{
  "balance_bias": true,
  "init_std_router": 0.0199,
  "batch_tokens": 32768
}
Below are experts of layer 3 (counted from 0) of a mixture-of-experts language model. Rows are named router (the router's row for the expert) and show model dimensions 0-95. Each number is 500 + 40 x the weight over its row's rms, rounded and kept within 0 to 999. Numbers have three digits each.
Before each expert's rows: "gets" lists some tokens that make up at least twice as much of what it gets as of all text. This comes from a sample of Wikipedia text that the model never trained on. Tokens count by the router's weight.

# expert 17
gets: " that", ", and", " by", ", but", " after", " which"
router:533477524441422489382501518576440540516575469519478483537433457481512510491561503514516510552484468481519485536531499547546494470553487502494484474480484563499519504489507506516354544494518553508510444509497496516506553599445533487484490487456511483494468419488549515517497504563440569465

# expert 19
gets: "ing", "ed", "ly", "er", " all", " two"
router:587526499482494483396557467538538510435526524548466437476497468529507513449530466527495472533466495422599492510491542485569510531513475533539484501473502562509502511475504444473379529463553524509476465542529506535531535552455476552496469460522622522498423483482512522517531479524483465481

# expert 28
gets: "on", "as", "ad", "ur", "al", "ent"
router:501604479483445446516506484530456566446509504534461459481484447539557547524542452484539456573471434488576470547493564521511593459509469545514451466540430550473469541448497493581495467460461485524505478489576510500543529517461482528498424486520538558479454506497467517537510484511470564501

# expert 11
gets: "1", "2", "0", "3", "4", "8"
router:556504423456503487441489443526513510468538527585493533520454473453487528474533503555505519477486503461531498534503487557559510461530468471582416398496456506503447517506522504563439497553484479539453461500561455512551544562464497522465452412497531453496514504549468603528510506545533492524

# expert 24
gets: " a", " was", " is", " an", ", a", " were"
router:523475398485470492471550492598534505453522524508487488521464422475603555484534528521486507537473482457490450488494523484554491522520451557581482466520514525536461582441502520540470469459550489559511484482501433557541517575452502531473432499536508528479511488468495578511501515555459562555

# expert 25
gets: "C", "F", "R", "P", "S", "L"
router:491503444445513428528555448587547494458568490503416506488503495466550471490550482464531472540538458473536447544484517521479571485500487513538499467485506558488528498466460496564444477566589479482495463612556459510554530534502521526520432448521489525401507429478527483492510490523484519483

# expert 9
gets: " the", " The", " of the", " in the", ", the", " to the"
router:529495449492461502466576482523464503517565518531424487549473444462547501456524421575490497540501450432504439527518547507581511496589471514503448487523463530618501545467432505510483470501517474533500488529514490515497513532471544551470400475460482482513514491529490592517472524555461557502

# expert 26
gets: " in", " to", " at", " from", " of", " for"
router:547515500482437495485501487499479509459529486590491498513483388569467503439456453479533477584461462492492425540557517518604572516517484584530508475514438539538487519465480498529416512482480527518492523524520398570510535564467487535476459480535484515548494510462500494494503552521488533446